From a checkpoint of a small mixture-of-experts model trained on Wikipedia: 5949 steps.
Below are experts of layer 12 (counted from 0) of a mixture-of-experts language model. Rows are named router (the router's row for the expert), up (a neuron's input weights, with its number) and show model dimensions 0-159. Each number is 500 + 25 x the weight over its row's rms, rounded and kept within 0 to 999. Numbers have three digits each.
After each expert's rows: a language model's description of what the expert responds to. This comes from a sample of Wikipedia text that the model never trained on.

# expert 44
router:513507498447465536472550507485449524501532526511506478467504464456474474471542449546496556462517524541509482479493501524471510465514485485481458502524517475479479476534523502547494498535501479457511507524486472537525525487491474493488475522517522549525539501473491504492459548507502498476496505519516494523488542488522479465472492494459507523492498511467473494472523509522507462470471485503521539515500492489489477500523488456474482530490492528474491493532506502530516540539503473
up0:531479524430515505530502470442495512526491497488484479511533486492522499484507518499525488467513477495479549461477474513457511493522509517486499492498498475493542494538469476507520513479479446506476494539525491495464513462538459544513480527460525524443513477522541467508492515480498535498473520476544470484470469487474463514488539521442544525495471460476499512481481486496529504509483523523539471469547519484458483492476504492509496506501501532517509527508474515504482504534509476
up1:491515477488466502516461478509500478461484521523493535458462479486502497455494497497538490520477494515489526509500475480502463482509483507498495468542486544472531520509478498515525464527511459494484471489497478503504520462521447556493477524480480545480498531512486518492521525499499503473481527496501513459493463453447445456490500545473480546528496500491556520537516477497527500466504504544487487466518495502539505524516534498484480514536551549511464525476520497509514529472482505
up2:472550541488479475493492478444472497499507543511491513483509479468493453479513463490528498502519506466530502527499508479500525494490480501510518524546477530491477489533495466492479480432494463502530494467507450561533501523509470482466489511483528525541515535518517486565530526473507530528507513515478491503496490498495511475478447502473479498504480473502455500493486474483464453509476533522495519534500529524511523515496513501428504491539492498504524492473508451530482492494463515
It responds to: Adjectives like known, such, similar, early and common, and adjective-forming suffixes like -ic, -ical, -etic in scholarly text, e.g. phylogenetic, epigraphic.

# expert 48
router:496513510524518459495464497539520480480497445514504461512465531485491536505483502504501486497514460465480478488503553494463512501498523529542487520499504471527510507484503499471455520466486466532484467465502461487486512533559510460522463524520493500530493507490470510459531489476525514515492469504451438521495560496513521457485463484521454541515464476492495497530534524447507505470531476530511511491492498498493483511501484517510479515548477501490498460515535468493490518501536529
up0:513554497509528482507506490527490552523500499479533509512560506547500496487525504452536473501491511511479489520544500507498483471523475498481510514489535511499531502495474467494505486520473450534491463476520479501492505516549450554523515498482507467487506509491506501513509484512514537459497475494488440544537515517484493510514544480453480483542521492494476494460466526479495477522485508485534513509514513446495514520519519503469516495551508450493498457458485467553524473486505538
up1:506524496490497511508471509559452513487492458472504488504482490506506500497486437519507478482493505491464537493494504508475514477520500498490523520475510440512479524477496509498497583487505451515497503486526444514505525507539499482507450525507478517491536521518468507498555526450493516511479509489530491495484478519554486459453487475477467492477527440505510495519508487514490513479476481506494570476488527517491545480511502517528509508529457504522504495520515474511526529543538538
up2:498516454501514507512436478489537452454518477498490486499501517490489503527487506524520526474459487492458501546483481506473508537491487490493516510530515474506512475487484503552508496518524467497506504470490506507516544541498513486482520507417471526495513514521498524574512549514505518520484510551476486540476526497510523518531493533480522487484507449513548461480485466523545477500497467521530477486456474518503512452518508508488519509537534526508475500523498512462498498533494519
It responds to: The infinitive "to" after verbs like decided, able, order, and modal verbs would, could, may, should, must.

# expert 21
router:513458502543524508465521468479487474528508507512496457495519527514483484529495512476441498497507552493505527488528498481456465472513484508512489527510485479503547513508449468538467459477519480499503507537517538465472564462466483501479495515491508498483492517466522470508545511535446551469447501511489506489509491492492476519485532476534496505525557547482487514477470474497509467479515496530495494505524463526513496496490507503475525550496478513483516516489499474463524489484452514
up0:495519516519497523515487456474481474497474499549499459487465511463512456494540507496486542504489462495494539536492492481507515523504514540470501533523522498497558516478467485501517503544486482517521491545496489472521507496507475538503577504514517533500488551521480524480494510495482521476547506539453501514519457532536541489504495503493490514482538545501477483486504487488416455485460459484493477477493533505470537477526463509524493487490497487529494480501524486530511501505491509
up1:543505508520531485470533469516482478487518541489509441515477498477503472468477477465484467516463520533469498561516514462521484525452498492496495511529483435489497504527471484491530512505506454496502482522517495468496521522519512469521486456482490525509498514464517522496501470531496502500486538512539469490518479493470522539501523470520459512488496491498505457448494462502503449510483531480527491493549470485527520500443488519541493503539505516484484502508442521473478483457507522
up2:506457541517481530490515511480509508512500485545539547475496457519470485536474497546537527477501523537529523475484467507513486528506512502508469506498499508538476498539486517530500506526531512462495499524491471500496452495501456477505484527489516563500501526493524560504498489516504500454532447470544470508499475493508474504458508484469463511496534524522504480506437502554464499465472520519475532466534499513513511481536502505535506532471470499510516512476490511475521480530499526
It responds to: Single digits inside numbers, dates, times and sports tables, plus Roman numerals and league codes like NCAA Division I, III, NFL.

# expert 30
router:539506493516498483466513495499468497519528520471497471508478525478469468468502507524467524514465519548509512468490513440537522496494501510521495513505523466461547494521534519492508482507518497513514519489527479488552493485480551470541529480536490498478500500461487473460493538560500500467501516518550505488484509519518506515484517477488522526520559513458429463484476478506481468478451483507551500528509503465449485510504463468471513516513514532521497520501513516488511468505492471
up0:521509530527480440520494476496505457526510514551494545492485497477506472494486499476463504547506526501530462511495511496509504487485522523499500471450511488487546504500502503460528552514521500523510485507517500553451450497518525503498487460499492511523516522514525537505518526504511503505522507464476506478487476477509473441556500494494474494523524486478490532472504458534521475445536496509515525502523474544457492490492506518489461556475546506518541494472493484494449501528503536
up1:523481510515493485467503544486465535468479460530493525512491494480513515511508489522495524503522533487509522504483546453511479496532545504520532495530474490514508450504456468500539499539496495488502461451506524473511500472468497499481513473498529523502554531493497507510445517499476489437531508525505513471482485517497502507544490510487541485529508465487441433488452530503514476537480475498479480529532525481481545479486488459489491517531507535516501528514499547508535506510505510
up2:532462497505504510496411491559470509494481507518486514516513467481474488539496514461502520496503507498531505500504496421503521492551525478476483470489534486481456493489483456506531511514526457513525524493470521504516459509470509514533523493509516507502534469487535538445487538499509505535500477500552475495486501489494485551492504477522465457508490521508503536505531479487496433493561465484544524499523490484507504496517523504470514500506517491525515483491521512528466522500493513
It responds to: Scope and nationality adjectives in organization or team names after "the", such as International Association, national team, American Society, Asian.

# expert 14
router:500545498469520497509508463503451495480504522519470493501484475504474498481492513520551541448479450447511511516495473541528444473509546524501502491513496516527499497487520531531472475536476510501483496481483477499502517460478534484517484443471489500507487478504513508494499493516507449529447505493473515516534497537523514486519487494529495546540482516466476487472477550508521488523492489501497506514498503502448470478530490496547507514535498503555445521478513523505520451466460480
up0:529492512521501500495499478448565457509525507473522484526507479511514471480524535481483512500487523543526469532493489455510466528464506518480461488522507515473437473529490509502468484493481496568492534509509478472541512546545499497515495488486488494478468482508501509507490453544490475480481529497526541458503470530501532526515506492494479525520506527477504476545530496535475503516537522498547478513514483487518543516498480517508488526481524502496503472511434527539521473533489488
up1:505503478489480499532477536556508431473484480480513515497457485484527527527457450484515527505532466417500516511486461467548492496475503512512513505529464568520512501514505487532498456469524457512488465483485515505487482488497507482529508534523516479519455494516512518522496489519482483470486538519491492487493510487470546497503505519519465488476499509506507513516467502470500437518490505532506500490498492520471496486536472527539463483504530551510479453498480478467493501485532490
up2:506526507500511502542482494522540463488487492435442497465467499536482472502512463506503444515455482470478546520544552530445484476485510533493469509518501502461487504527515459507481554508467483529500512557483513509473497488515507513523473522490488556480476500532509483500527502506526531504506516518426489536490524485523460452505462510521499520531499458493483481510512495496457482470532518484500524532504499501491499472481527477493476484463521505502482512485506490516505501525493502
It responds to: The word the and other determiners (its, his, this, whose) before a noun, especially in to the north or the next day.

# expert 61
router:470501485542463524575480437484531468506517514513473502528473453507491488515509534529538478523431510492507478442541472500518516508475495500491474533492541489506511474526509511514489510483463518530473521467541508532504532509502506466521524527495470539501477520508496484523490538485487513509530518479517460484490499509515486499492484539464464502466512499508507499471525502476475459501548515531440489527496515523552505503517510473508471507516502494510530524489474495529502550468518503
up0:496481450512495544517496465494497461522464560503501489522493493467491530463473487530499510503500476476523495486543542495447523534517528489513498533489502519519488537539516457475552473528520465502512486505494477535526494521535506521546507482488494511508548484492489542456511478512505474473515453501497471520474487510485512478488468518484484451486474556480461475513498485520472495503508510575522529489519509489495510487521509524502501515490501501533544464550491508534536531505468495
up1:487550514475476530507519468512514452502494515508469488538463477521528491499505492434491472468481482495531495496491499494514462504529514520527463468521454551485498534521525482489528531504453510473525467531513465498499524443511484485521497547506494544493511539498522489485521525485475501499480519492554450488481480541499503539496497484518428490460518469488462523517507524509452502478521512545472500500479479517472512469490509449484497516512529508496523482518523499484493531488496531
up2:511530460468507516578493473531491510521491502503470515554468494480524459482480505459486521544506535498524482492543481487496456486477505480509497555537554490478543499499504479482506505507493485487556501523503533529517492487529528480495505466524495541526542516521494510524488472491493546539514544486547467502535516467513489494530482529496479493477533481487522518497502476531513493504562498516499473515499479528516535484479496504504541520493503499554489527503445494518510492467509530
It responds to: Conjunctions and prepositions like and, by, on, of, especially ending infobox labels such as Directed by, Based on, plus Note.

# expert 16
router:504468482505478512491463508506493538511558510499506483503516508515515505485485503461487521539512485510450519461510440490492530485491470493509528465536500479491494550509517484521453471478487502453473480497542483505498495549512492518487490453535413489504514484511476483503502449487488533509521509522510486513502489498480492524563529516510427504519520524515512513533485490496494528552517505463530471466507513476510497479496499492447517490497452526511509501472480454499514524539479484
up0:491536471509499518513460527500516477482453470515464565448522509484479450525476485479489496520515495532504497500490522483487499484499495494523517511532515480506509544490506498499484516490463492496465490520533499481523449565489461499495484505450499525522534523488505497474516467526503529500470547516503489525459481478506518508485483476532514446505502498523501530457507510492463530509501496479505581491473504479456476489513511506530480498473538494493478447537499491514423530480508491
up1:526460474505482527499500505494515547492511502514524519591527492501524530503498506491474501476488495491480508484520460467449486524503482519517491509493510520500502481497490482474479487474509474505508480490553498524515457521493497506529477508471466464519488515489478460508474448509485490495549464499560474515484481466509515492550489496540425478504547495526449473506534545467510531546506486486490507493509535511514515474508487537465522479501539514521480481530536528481539515501497503
up2:473466489530523480477506477526465465521521473464499467500480548490521491525492465485491514511509512558487514525545490530467467469431510495499521536529487511504525508526513455529446527499477461489494478488575501466529470545509505462492499448490487497499521527508500506503515510454522497525500479483515461452495471487499526482489540489502477483493489480515496515521488498512468508536526526526498483510538475514467531464556496513493478500492487545503490519519510501463503474526534486
It responds to: Nouns for occupations, subjects and instruments after a/the, such as physics instructor, guitar, vocals, footballer; also % and ) in stat tables.

# expert 20
router:515483541468494532507457537493492527486525514463551531544512507507496514502496483537455479489485490493516533475483510487473518526495500453476535493514508488475535492467533507468517531491464526479506524517527472441494500493520508482578522531523532537460543527475485512519503518493509497499540508523514516551502499468520518484512470517518532486526466478476514460518501512459482497518478482554519504460479483515487477534491507483505476517528468486495452519455513481455494518479502498
up0:486538496494505510553502529505509486478483491460506525497481442512492509489477466494506539500506531528491554514493487533508477503444451488506495502493473460505468458482525482502503504462519512515482457502543541455479521515526509515479446520503534513504501542486483512504445511509487539493491526523508484572477481508463541518507461477484484534497481442461519454489459478521509464536483480481491490473512468516491504528453492499518504496514501520523509487546485517500510494493527487
up1:491435517518502513508490489486535450522500506476487556462485462470559472520494525500460499473495526481486520522455475541472516501531517473508464445489485498502474483515478494487536538509483484527486530505501497535484461505488460499531490489512503538508516512477449542513522479489517473483524526507505519484486485544527443532463517498504498490470483454512505511428541517463496505503548514484506525514474501487482518517497528496505532516516495509514516462499452460489504502528510500
up2:494514504490486469509447489502478442505508497498473514555511538501444496506498522484497466484497515513515497515473518557482519470555494533457504518485464530500487506489508491500535540464522463500485533522503452532534469544512479494503454522488500474481503546509484504457484459510505480492483504537542486537472492536495501486550494476563484521502523498537528494484505496483488482533488484481531460509512495505476520484535453503468527531503491526539476533533483504536486495493499512
It responds to: United in United States or United Kingdom in place names and tables, also month names, table pipes and colons in infobox fields.

# expert 46
router:518486461524505494523538517498511548530488462472509523488487472534486515467502481474525562499528545502508509495488537517515486475506439493584475552459490465486465465500513536534510531516514479484520529473524519498504526523473507486544496506495486536483506512500485510486496497547531533481508508514500494496500483519509463479472463509496533524521472499475507532538497509484464498551531460510519478513505467538486480523479475476499501513483489541496498534484453508466503520478549496
up0:488511468507511491506486496494524523480500511488502534462454481509481474517520510469509532471530485495480490562471524502490458508525536513529481461516476479515493497474520499516463531488546455509483489508521499565538482527527518544531444503489479515493490503509530525518506486551516460432524507498523473480500456478467459521461510499513485535499506499474516533487491510528472492513520549493510497496537517440480487483501462511525522508529515475533509472490471497531457500466490484
up1:509438482487497530479491502528459541501491466501560532507470495547518506533492436516520505480526493560521535482516490502507471524558510481511525542447498516549549507480529503495520510478478461489498482519542544485516490524499458509502533518467534494486504512472518472504489477493477494458545506506517484481535505538536501453504467478456500512499482484494493477470490518503493468537500519480515478512531475473495498478502519504471493504503539532532486521513509516486534517495490528
up2:516480506522537500508523445519469522497489525515534502502531512509524488484513503504490537461476495487486522494466505499512527527507498502493520538497551517536522530500462501466499510479516503519461524538505507475512517545485484478518496515465511500497487497502525495536499525502526501481522532513519457482493492491481528492481512485437537479499394440466515446544498502480489477537515496536461461496518524529486530471505449511528521523537468480510471514478474533483499518492522501
It responds to: Capitalised adjectives beginning proper names, often in tables, such as All, Red, Black, Great, New York, Gold medal.

# expert 11
router:467488494470485517513506494493523514475512505537492562521475492458482515509502505477523492465518475447481481476498518470497467503489456469495509524487452538504502514501473460480458475507468494500484490475562504450536498500529513518475522503455519519526454478539488531554508467479504486457504487499506508534457512474476472474449524484494486504470513504487476490443501493467490459537530497501470527514518488552474500556503500461514506468488520519502512521493520545475484507505511507
up0:480489505506460496513574521504560486486489492503532545510532498487550545491510487462480480492524527487493506521487514495528477522463499494512492499505551504524466497449476425518510493481495450485482491498484476529463527496476500533535540474499466458517491496468520495517519535498487500453514539523503486507500490537483471508509530495466429527490485507501496476476510541478527510506503514500531512501515524508496537504487465477535542510512529493501463486565511490494503494469513519
up1:512474528531499538523485504488516477465502494527491532465495483518494483547489519450506488515497462477525509491482536523450513512526480490513483505512486501493508535481458508463504438530501455496481482513549466510486470501491520551471502458441495513467516532511556468521458545484488462448486479514524503479496485494485488506498508486477504481473498481477526492471491502538540438489538496510525491473487520517475533552505524524530471520512507493507537473502495485468485499496535531
up2:513474456464502491484502512477467505486482499491481531541542511439520460481506509512488506513513507496540541521481485501469466486501508524465524521504488480514517518463509537524488441513523486467452494452493505446510477504500521520495522513465504523492508511494465476522534485467541508507544504488480539461523474487494503501538482476518494472518546453557531491475472495503528495491481440515482496512540518504476543516488522495465487468543562512517510501482502482487508495527476528
It responds to: Conjunctions, auxiliaries and linking adverbs after a comma or verb in narrative prose, such as but, once, as well as, also, was.

# expert 31
router:515532435474514518490418479479523488474527476520515477515519490500548497499529509520528518492487479483498473484496459538499494473505487509496470522465512483460492502470535517506482480517489513483471482483539505478500467496512524503536506477468489500468464467493492464484483468542520505509540457528495499481492528486523478471493449503447464473518537495561535553530509511482529512492465530498488477493497536503530504515521491503494461504474507437532509466467481484469500494510507480
up0:479478469543517501438474442473483494546448497474520492534490475542535466516494498483498510501535518484523562503512493528498458490502492511501473540527462506502504511503525494484511497497427546491497497512488488477530552494504466493500524528505467507479501565488480495515476470480493505502488504448480499517454484518503493518493466494490488530492478501543465518455520470482496507480482505516515486480501517503509492522527473493477507479479516509521483501518489507536497521491460594
up1:477488457511529538492527522477519539512490460520532565560526506480518454490502496507495538458542526493471517498555469564473461487515490466494518540518461507498484488511508463527520494525522464486495494506503509507516504508524491503526498512491528493517484491542460542490547504499483538528490478495502471509510482499437511506508526479478507458541542471516491500498502518489527495498503520499505516505487523478525509465523506518533527506541498498523457557473494513527477465480503538
up2:457468452481513501498509488495501466497479527521465492519471445526519514490488500500524479466456499472430513477519488555525477548557447474499507497506486532473484502495480525468511491515527491490517499496533521560483490485507504532508498514450508478486513513490479486496529538496478477511482524501524464492523536509476493467529459513499471495488513436519480509535472500484480492500470492491472473460479515495518533501511509526508436514485488516490453484506471514534537490550516514
It responds to: Pipes closing or separating cells in tables, especially before line breaks or empty cells, plus semicolons in credit notes like Voice role.

# expert 47
router:490524476549449473487500511532525519500508489487528497461541518507496529456475447483540518568468496532488545482531462555499481509505457487467489498515507500513485533530495540513516472526517507498447508494515535491476471489530490499533473469478443536491517495523471455470467490491493548486487490512539513531500471483497473507494528496504528528505463503519501523503497461526499499513544486524519494490487485499516488502513507506480491526451485529495453491495467469470457485497505469
up0:460543437516502470547460487519482465507478512476487496497519455504518519489460478478477490500525487500543490457487489495482489478502475457541509524473521507487452517487500503521506493510501548504497493491499506500455516508497507497477480514465572464520528533491478497520545516500521455516498536432509498499517501491517500511496493536504533462507475485562501447547482470504504495492508534503512453465475504507492547486511494503521495510504524535486509504522518432482516511531498524
up1:467485476484447484512461497462488514533455481498512512489503542470555501481446428519516503542513470513515544462500492556436484516538529497482470500472520488498536523536460525503495485515519518502494450476454502518508494501486473512502522477471483513528497510502482535490491485529489508505552506451500522491470493526465506502483492506518501498508513458559499502493482489519498515521516445462492488533518506525479484501508478515480485459469534502489517467503479489505477497536494528
up2:537511500540497484504539483471487488502507526440505517477510480506528477545418484495498507511526495484491506497516482492522453546517498495524544494474515503527536461503472496541503506523503483504483476515556504508485504486509497459500483496449475537437472473504507465488501458509529520505543504535527456501477522510508518536458501514479514507486457502510499513461466458544507510496499490477533491472499512484530486456495499521493514504518524522510457501500547525527539473492509552
It responds to: Common nouns for materials, vehicles and terrain such as water, car, ice, engine, ground, body, often after the or a.

# expert 17
router:514539502485494506503445503511542521536561518475457481480538489508475512449487507489539458523460517471444497494528475460493520536538488511517508541516522503519481498523479486518517491533503524513500452536502518465500505492536472530498512465497506550498513472557502488504491488505495525523470520533512500540490472479516483493500511518522509506489535492515501532468498520501497493503516526497489545514502479476451504500456561493466469479504493550494478524500486453502534500447533490
up0:511497478521536515487479512491480513500498476510506497503507513516479479547439502478490512502503504532482511505506455483511501455511480447509531545519484499493519497474527483532504519490477504538496512502506535505526536514501516510506469483464501505510524459503503548505549499502523521528534515555506504501470513504499528526548466465527446472513501495466444518494523506487490504518518510555463460461513569464514507502514512530527490479469556493487473520452508488553482521467470516
up1:499530433468464512481446526505511530489507519532542476544527501461496478480507496494491493512544491490484460483488510459509506572446500512486533485500459500502472517483512488500506473488562445493508469467558526492484515511527528522504486519529555474531491484509471518514501500521530484530500526511545497544510487543507527501500511480495486513496490504502508490499529503445522476489490492517517473497526480476491530501488494527530534506519484519565498523475459523528487488512525486
up2:530502481472503505519496483480502491531503529428503526496489523449525482516466510520511448467474453518490507484526489484504479497459481509526523481488488493503532533507500458518428536495471518541484534541492511482518458493507486526507516564442490493490521485521498499509518519543477506495550515494492516537478506510479471553480523460498496546480445513513500556502514493518500487477514528479507499528482487490491521522564539500511533478472493517523486496495525528500499482479496497
It responds to: Head nouns after the or a naming groups, works or entities, such as band, album, company, club, party, team.

# expert 29
router:486472497515530496506525461475478447463505503529461495533498513497492510481526523491527520475527460493495524462506534550558512536476512513499532465526471551521513521508507521550498484489520532524512508515497516523500505494482536511440508477488504467472521499486510494485562560554499510488455494535471523479519510499486465495445516508503488501527465493510516510490473533457528460482475501540451508485514492537507519536538503490516515485516520527484468494479492490490504541484504479
up5:495516481505472517543486522494530477506509499546526507461493462490531506499521465493503550509479498522494494487476507510585483530485504476478472451456511501528486466515445510501507495501525462511497518495507501464501489520498526503469517481487476483540530508537496495464558490506503478467505532502479512507491537498528478536521526478499503514521481487532516466540460546517495491532527492547521478507523494540499522486555471530530510484488540501519498473511506488521482573541471520
up6:515490512501499540475469507489476475538517517485482476504504464447526493510498524546530493516538517513507525478511520501486457472483551505443508504538481463483493541470491504498482507513486470499533494450493526490537501512501475485514511501455471533507513485478488491554512493491485471513500531553428496497479461520551495505484471506481477509485486464455491510459504494471503480465520483508450484460509467483478526476498486480456507477475496555494473474458491509481480485517474530
up7:493481517534523528538501451495548515479478487513501509517497467476518478505492536478525480521472492536490476529498464478519474506469458394501513499506539480455492474507457478534500504522476494544468491483519461467467500454536443555478495514509479511494485510477483510492509482513497507477471500530495509493525495492457512510513494508479483531468481462485486492511503491502525450500483498487500501505460504480507496483537559494534508457530484506497470493517472487530496467460472496
It responds to: Digits in quantities, scores and dates, and spelled numbers like one, five, several, often in infobox lists and tables.

# expert 25
router:476487471538550448479479504506511481506482512490463509555512485530515536494505474484448481544531526503532486498470508516490539509496502515520494479521448528481541471473507497463517462485504471481536495486499476494507522476506524486511491483470522484475466498510483478505549545554503463514508515491483499497523512536507540501497506540536491523435480476533489479507540491500495513530462532490511534490528545504525520431508490507488484481474523450477526497489494474522522512532492478
up0:489526538531502495538519537486507492498466465480509461496511532473518520530494520495492547538498462454534504514478510494522532517481476457487504468509501496489497505468532527480509506503472499524512452499484511513506542487485519526436472472504471519497484472509463505495509497499454501485502513507476536501494499566488520436489456479505482498504470494546503489465471461565513501505483454512493496518495510507505518467467491536488539447490525510565494491490464495516517456465502498
up1:511516474535485530504498494515463527545506490493521519498519470493534491534509508509479504494491514500544525513526501529503521487514490534502474482524510539469541492465507482554507538519458456474547483510488490505522504512490481464495456470464515527480503518510490509477509545508475513539503534486489491526489543508459478471548506507517528437437490476500560485490522522483449485491517534514492506536506475530485534507490477469490540537522500493489504546475444510532487478519515512
up2:507505519475520489524487464469502490466505437526469547483472503483515522540525527493511465496484496481510490540459512468508505492470465481516511548504499506476542481530483498503520525497472443509507531520549484488495498490494456460476530486463510515462471499519525517461479490521485549480537463504520455506509476510479547498520421509484466504496465449493493481446482489496518506472465506502499477511483500434495517489459473506503517513491524510502457512500524507525491493490500514
It responds to: Opening one or two letters of capitalized names and titles, such as Ch in Chipmunk, Sh, Fl, Dr, often after a quote.

# expert 53
router:478544517495467476539456526546530485499519469443511531493479548495501528494495505469474531477534489495506502500539494517461497472492534464516486484482505441501528489482451490494498496505544462509479508507502483478446518486545541496509524477526506491523520505495490487475494505510488512456506513512496515525511499519520537503509519544471514516513535514509535523473527461516476522459498473497474510504514483459466498522457532473476511471463483456503441450515473501515481492516451512
up0:497520527517541544505461506535493505489517527489519522528500474517513485510541480512512554466532495448493501522511558537481491496508526517478479511502464525518531526453483466483511536517520499525524536488494476482451543489541479489472497489515534512552499513491533510534515523539519493494479497489524469438487514517482535439521522512500486541523477484484451504492498477521461489507503506453482526524490509538474529494460518511495502502504522474531487511477434506508486516510482509
up1:473514522465522502451492477495481460527502492485502501450526471520521490477511481495517539503508497479466456516491471486514466442506560540517552500460517484523548530500512542500482475489508549476485487525520470500520527472499492487450492482501496519516485513522548564494511524486512479482472524485518521482501449557496520490508498495505486510492533513530501477481497493561511518468505509509494516495466477495491528461506491533503506547484524503484512475485526503465499522517428515
up2:508494520518516451517489528545507509483479512501494538503529553472497513490510474506511515469540516505492500519517505467479492515492513476497530489533524491519475486449462496484496465501485464508491484506529504484498505582483474515476474542492449496460510518513484475503494506513515524492523512498538482528461521464524526471490490507523526554523492497512475485447507432520545514478489495501438481450512492484479512491517478503488517532472504505554545501546494549499497507499490549
It responds to: Leading digit of years, == section heading markers, and internal pieces of medical and chemical words like amygdala, dihydroxy, gynecology.

# expert 0
router:531514528490471466482523510465487491533525459476545478470549476502495500498473512498544550514558483499520505523545540485530521464497519472523470501538532481529514509514467531527525503534500509540505522515489491479490511489473519461527492491495507501511446475523485514502467500494479519526500494478522522470531517499472478487509494500487518559486518497463492540469475491496450492475502490531524467534515528556487477470441467478476489510508482536519503538508484519496492447511474504
up0:489503499492516464491512465551477499535434500471529459476465476459516510527529466451531489514494489493531516527527475535473433513500493517464503458457525481532523483479475496449510500512481532487506493491502493506547499486503512540504494513517518500508500502519495491482501457523498516472464501464511538480515480495485474508517483532473440537460476469500471516461523466517489485447486495503518467473567504532519499510506475506507485493491489525499464508528515492471520479506530472
up1:512500511473515481495516503502536493485523432512485457459488492494516469560478514523468489478485497467519493555544502528507504526468463517486460480536529507503531482522493505481518513522489483488500466477497537457464498523501464484484524529525513543519473507502549473516540482511479489499494472432511556502499508543458518504536484518528492468519492514531476508518503528493554510514493485487535560515507504483498534496527502547477475472527494522492472494487518487525530493523472482
up2:466508514510494498526474486484446494534558492469476473497520497469503518488506514527497489512460482523545526457536524494448503485533536523493520501539449499525508505533469478529507516487504456529550490515527497504508472524464511473507504502521521511484480484522509508529471474503485479542502533477510503506468486471479500487581518505501490478494472497537495499531531480494496451523526507471473523543504525526479487439488491495457552498473498506520510516498453500507469506506456468
It responds to: Words inside proper names of cities, newspapers, institutions and teams, especially after "The"/"the", such as Wall Street, Boston, Toronto.

# expert 62
router:523501466502499491525509509492516488480514522544487491511490503502503477505490483533500487473494545510434466450495467561483513513491479555449516514524461531545545519529471506520508500568463502496487468467509506529487558477520491514470526519492475532501487482505491477480537458489498488472488465476499504517490491477487452520464480536498491478499497532473470507482484504488501486452500491489519545533500486522489480565494520488487471479537467516508488557479487515499493527484535490
up0:523489487461523439499509499492512495489499485523513527516466500477493486526444452515464510513459511511462533509507484537484467514521514527445494508525522514514501510464516470525509508563487466514518493461480553509505502492504496486455509527493525502479505510483488530545480534488529520493545490486493455501500502492504550501540499533483449518448521486507479476467468535513512522492542476518507487519533468524493528524497461511509468518516493493516457468498546482445469514518496516
up1:515538517526527515518524496500490491500460520543485448488485520510539506515493506499522461506452510534465529514513510505534445508483539497501535478479493494549518516537496488463491517514487515500491471504520509450505507469468547512525527493438482518522463488521527533465505555527477518492530474498524453503502542517501489506502525506467498497489469485545516476486489488471517462464454528555480486493470503533527542456517503533490486504517538508530518522501502489482512537525497479
up2:509475451584459515469472481537481473524536483483493461494484478483524499520538451512485463509500534459462506488492480494511472513480486497515453522529489519557511477531490474497501481509488451516494486524484489458492497499527457559486516481482510456501515484522540449479463487540522504461509500497478450517483455508508518500458496525463518505541503462535510493476541495506515467461495487490511520484507490526516488492524462489530507478510492494522487527514492503493502516477495511
It responds to: Nouns for numbered parts of legislation or series, such as Section, List, episodes, version and No., plus words like almost, originally and only.

# expert 54
router:473500491531539479498482529476524513532469495533477517541523507523501525517488474453489470478484516486549497469493513513516511487473516516526492454474504533493473450480485466519522500488487430473539517499504519526536461509494545526463484507531529499508489527480499529535498484477507570536528496524484523523486507493492511463475475479500508495478519505515498523523542475475475513534478520483442457493501514516452485501508498483537504523486536522467536493525532534539504527470532498
up0:518488490462526488507498476540441520473466547508520503444530541498537499503505482507500460495494457508522475505515522498488528459474479517538490496517514499498494547492477491516462524521513483532481506505493491481500505475511478448484523444490552509466503497542524496538463442480520493521473546484528523485494505513479480494526555488504480528523478489534507498521496505488475520527492527492433462513496511494470518475496490529522480535561502522512469497528506487512529503486483548
up1:509497474475506535485472493478519497509504483519498561476488444484498513444493492531488515487482486488463507488499489542509530491513515537504506519555493521495517527430490472471481502466467452504489516536525491566516493514468477494506474533475534485480479477493507517513503517487484502483494575476506556517456483503492490455510487483515483515501532535533497546486535488497479487528496456480479508496557521487476497481498463511502540530541514465535534525492513500522499511511485500
up2:470479515474485480482517482541436498490522508517492520505461487498543465503502471515525532495504495488466524499498499485497520491525549506536516491508498535480498530479506498449549504525507499532491494522488476501514552478493517486484478476529570491446449492481529507517529539495461533500515493495462484493501511542537535532515474508492532484461486434512561496488507450453491497492502539513529501485516519471493512476558491495465496527512497496513458517493499500495520517502529527
It responds to: First syllables of capitalized names of albums, films, songs, labels and places after quotes or commas, such as Or, Ar, Hel, Bel.

# expert 39
router:494472532463514474483498473511485536500475460486536533467505475508528454480495499486540541512492474510521521520511543487496531491468484485527532484515501490505511476520481510517454462480540532515435537536531508506491503467480512471506499514495473469479478458525479518504485503511520524487470536536523482522495483475470472513525525488440510506473527515496531523460465494480484511479510544537504484506492535465483481479455501512501477504494458520483522516532465517486523486524526576
up0:516480535478506538492502508496510530486529519564490470532561495478482480496511521463473510472484479446473505468519490497465499459511533510487480506508483471475463496543525493503496510521558484469504513463493511477464501541498537533479519472507537538500469427481505480498515472481533485492530486499523537504495530515477518508519516513540505477459504531479440493525474500490522504509516505526487495492510507468535552524499486507514526550497470487504472494487549508471488536517478514
up1:444498541477503505508476503493491499455516466493541555494507492516516456480550486485496527493501489525506540500511456516510481510484473503513508519503515501524494496505522467499461517489518498453504495537511453525497463514518478523493469499482499536513466510522480504542524497511509530479519496532515447515456483461507514465510479526482484489497488474465450483448496528476515489496507526490515496483494534477492555449500542474504536456491504497490533461449449524483518530555485518
up2:500514501476463510461500479507492520507540507507575484470534482525509508486508510469533522467521518469506470490537513483511458488500461460522505507457531485474492482443514517481508478495449477491522471495524483463529503485507509512500477488487540475466473481495562482459501469475518513492522511520509534512512508537451486492528470478533529533474519461478504488485486509479481470469506455546503545469519494491491526493476491559519517467489538493513484466486530523491508477506521545
It responds to: Given names and name-ending pieces of people in sports tables and biographies, such as David, Richard, Howie, Colton, Aaron.